python train.py --num_hidden_layers=9 --d_expert=64 --d_shared_expert=128 --balance_bias=false --init_std_router=0.0339 --optimizer="adamw" --beta1=0.95 --max_grad_norm=2.0 --max_seq_len=1024 --max_steps=9200
Below are experts of layer 3 (counted from 0) of a mixture-of-experts language model. Rows are named router (the router's row for the expert), up (a neuron's input weights, with its number) and show model dimensions 320-383. Each number is 200 + 30 x the weight over its row's rms, rounded and kept within 0 to 999.
After each expert's rows: "gets" lists some tokens that make up at least twice as much of what it gets as of all text. This comes from a sample of Wikipedia text that the model never trained on. Tokens count by the router's weight.

# expert 31
router,187,182,223,151,219,190,214,263,198,227,169,173,212,248,185,223,189,216,216,255,222,194,176,177,230,228,185,208,231,240,155,227,200,195,209,172,199,145,202,125,207,178,248,209,188,187,197,220,209,157,245,223,160,230,199,214,186,229,207,201,186,164,236,266
up0,141,233,209,205,168,151,196,171,196,152,224,191,194,171,210,227,186,196,223,191,212,166,227,182,246,122,216,254,209,203,180,200,223,232,184,258,209,210,186,174,151,137,195,208,194,243,179,189,190,232,178,179,167,207,202,216,210,182,225,216,170,149,215,158
gets: " |", "|", " between", "'s", " two", " The"

# expert 168
router,190,207,194,173,185,206,227,296,209,228,203,171,204,230,180,205,214,217,217,210,193,178,225,173,236,253,182,201,242,209,163,214,197,213,188,201,180,188,195,195,237,207,288,264,173,218,238,229,184,205,236,214,157,213,260,194,175,216,159,164,228,187,235,242
up0,143,196,221,174,205,197,214,158,178,195,163,186,225,112,199,210,205,198,218,183,257,198,220,174,220,156,186,264,248,250,179,205,207,234,211,234,190,220,170,232,153,130,232,139,193,222,189,183,188,214,146,200,132,182,230,192,269,187,179,233,176,193,230,225
gets: " of", " with", " by", " in", "\n", " on"

# expert 77
router,204,232,247,169,166,194,250,238,191,204,171,163,231,278,195,219,234,231,207,259,188,230,190,175,201,249,160,203,261,269,168,236,193,200,216,195,192,148,200,180,244,160,253,229,196,196,205,206,200,169,229,248,197,213,164,196,191,228,206,184,183,153,215,238
up0,149,203,191,209,180,139,197,198,202,172,198,201,239,170,197,209,206,173,201,238,214,149,221,161,231,145,221,221,187,209,191,206,249,244,220,220,236,175,190,188,130,169,210,210,202,183,164,198,198,221,188,196,179,190,214,238,185,186,195,199,166,126,220,172
gets: " the", " |", " (", "'s", " 0", "s"

# expert 122
router,192,208,211,184,212,203,230,236,188,227,186,197,224,240,211,186,176,197,205,227,213,190,204,199,217,231,191,223,219,267,210,181,202,186,237,172,206,153,226,154,199,184,274,236,200,153,193,218,186,177,244,244,163,241,218,208,170,230,189,220,184,184,241,259
up0,166,190,198,210,196,174,225,180,197,178,159,142,174,197,163,220,203,198,224,171,209,196,209,183,221,153,220,219,233,205,210,197,257,158,272,202,225,229,185,202,128,188,237,148,251,250,179,156,209,212,193,190,144,180,191,221,190,156,168,227,169,197,238,223
gets: " |", " it", " there", " States", " so", "S"

# expert 150
router,186,204,228,168,200,195,240,247,175,203,212,159,208,247,196,227,223,229,212,214,212,165,212,211,228,244,209,194,234,210,198,192,205,174,177,145,202,151,191,160,214,157,298,239,196,185,207,212,186,181,237,230,156,212,223,196,158,220,166,184,215,172,236,281
up0,166,185,191,255,168,140,190,175,138,216,105,229,203,113,192,209,200,221,190,209,232,156,210,213,225,147,214,226,191,171,210,181,261,168,250,267,213,201,172,198,143,176,177,183,221,279,189,182,217,212,197,177,185,177,170,188,294,195,179,238,155,176,235,181
gets: ",", " by", ")", " from", " in", " ("

# expert 157
router,232,204,217,189,209,205,232,269,168,220,204,169,245,271,187,237,226,214,213,252,195,203,208,211,223,259,187,211,221,253,175,190,218,203,166,168,212,141,224,142,223,166,253,200,215,198,189,226,190,165,212,237,152,206,246,209,190,237,189,189,200,139,222,243
up0,153,212,226,220,217,185,219,232,156,164,154,255,197,167,200,235,234,169,222,168,246,193,246,141,239,132,202,199,189,200,191,192,210,218,197,188,181,223,171,200,119,163,197,199,203,278,187,180,200,226,181,207,179,172,219,201,240,168,183,217,186,142,246,215
gets: ",", ".", " ", ")", " season", " film"

# expert 116
router,206,195,223,183,188,218,239,248,188,241,170,164,249,225,178,205,176,218,206,221,195,212,196,211,221,260,177,201,244,227,142,229,216,187,193,202,187,160,187,172,245,198,262,211,202,186,201,207,190,176,243,230,181,224,201,200,185,267,191,195,182,146,224,238
up0,140,217,198,207,181,178,200,158,213,170,170,205,193,147,206,236,193,150,218,228,217,189,203,182,227,127,196,247,228,208,190,217,226,172,196,214,208,170,172,207,135,181,199,182,223,261,190,178,164,223,178,219,150,182,213,179,241,172,193,203,158,165,227,182
gets: " |", " to", "-", " a", ".", " wrote"

# expert 127
router,156,189,239,165,210,187,187,237,189,184,129,201,224,241,168,216,199,184,184,227,215,212,204,207,210,255,171,210,249,235,198,199,181,179,156,185,220,175,233,185,231,216,276,237,132,199,241,221,167,192,262,195,175,221,214,220,141,224,181,214,180,143,213,236
up0,148,213,241,225,162,184,204,186,189,166,209,190,169,174,196,213,227,180,192,199,239,216,215,122,220,140,225,198,218,197,179,196,197,184,214,205,213,192,171,200,127,158,181,200,218,273,176,155,195,206,152,189,143,229,206,204,214,155,182,196,165,162,231,212
gets: " and", ".", " but", "-", " after", "|"

# expert 139
router,184,207,247,157,211,219,249,273,197,228,198,168,247,230,172,192,235,256,227,239,219,187,194,221,185,258,208,216,219,248,182,196,212,203,219,172,190,160,208,158,235,207,263,211,192,216,197,225,164,175,240,237,167,243,215,172,169,251,187,200,170,176,227,259
up0,168,193,198,228,166,141,185,178,186,160,191,213,233,138,179,220,177,196,226,221,264,196,220,157,270,133,202,251,206,214,185,185,225,176,214,236,237,199,178,191,146,174,188,204,192,219,169,180,180,218,175,175,165,203,189,189,211,162,207,230,159,136,220,198
gets: " |", " and", "-", ";", " a", "',"

# expert 120
router,214,225,235,205,226,210,229,224,203,189,194,182,235,224,225,225,191,202,255,238,203,188,202,227,234,262,205,209,236,251,219,227,201,173,207,204,193,141,214,146,200,211,235,200,201,222,204,204,192,147,243,241,161,209,216,213,165,229,206,168,186,154,216,250
up0,155,153,198,193,152,162,180,159,183,156,196,187,158,168,236,194,216,174,218,161,253,196,227,120,242,137,181,193,196,220,174,203,218,205,200,229,241,221,169,199,149,150,203,194,226,272,209,183,198,209,176,184,133,203,208,206,217,179,188,206,160,159,236,196
gets: " that", " and", "\n", ",", " but", "."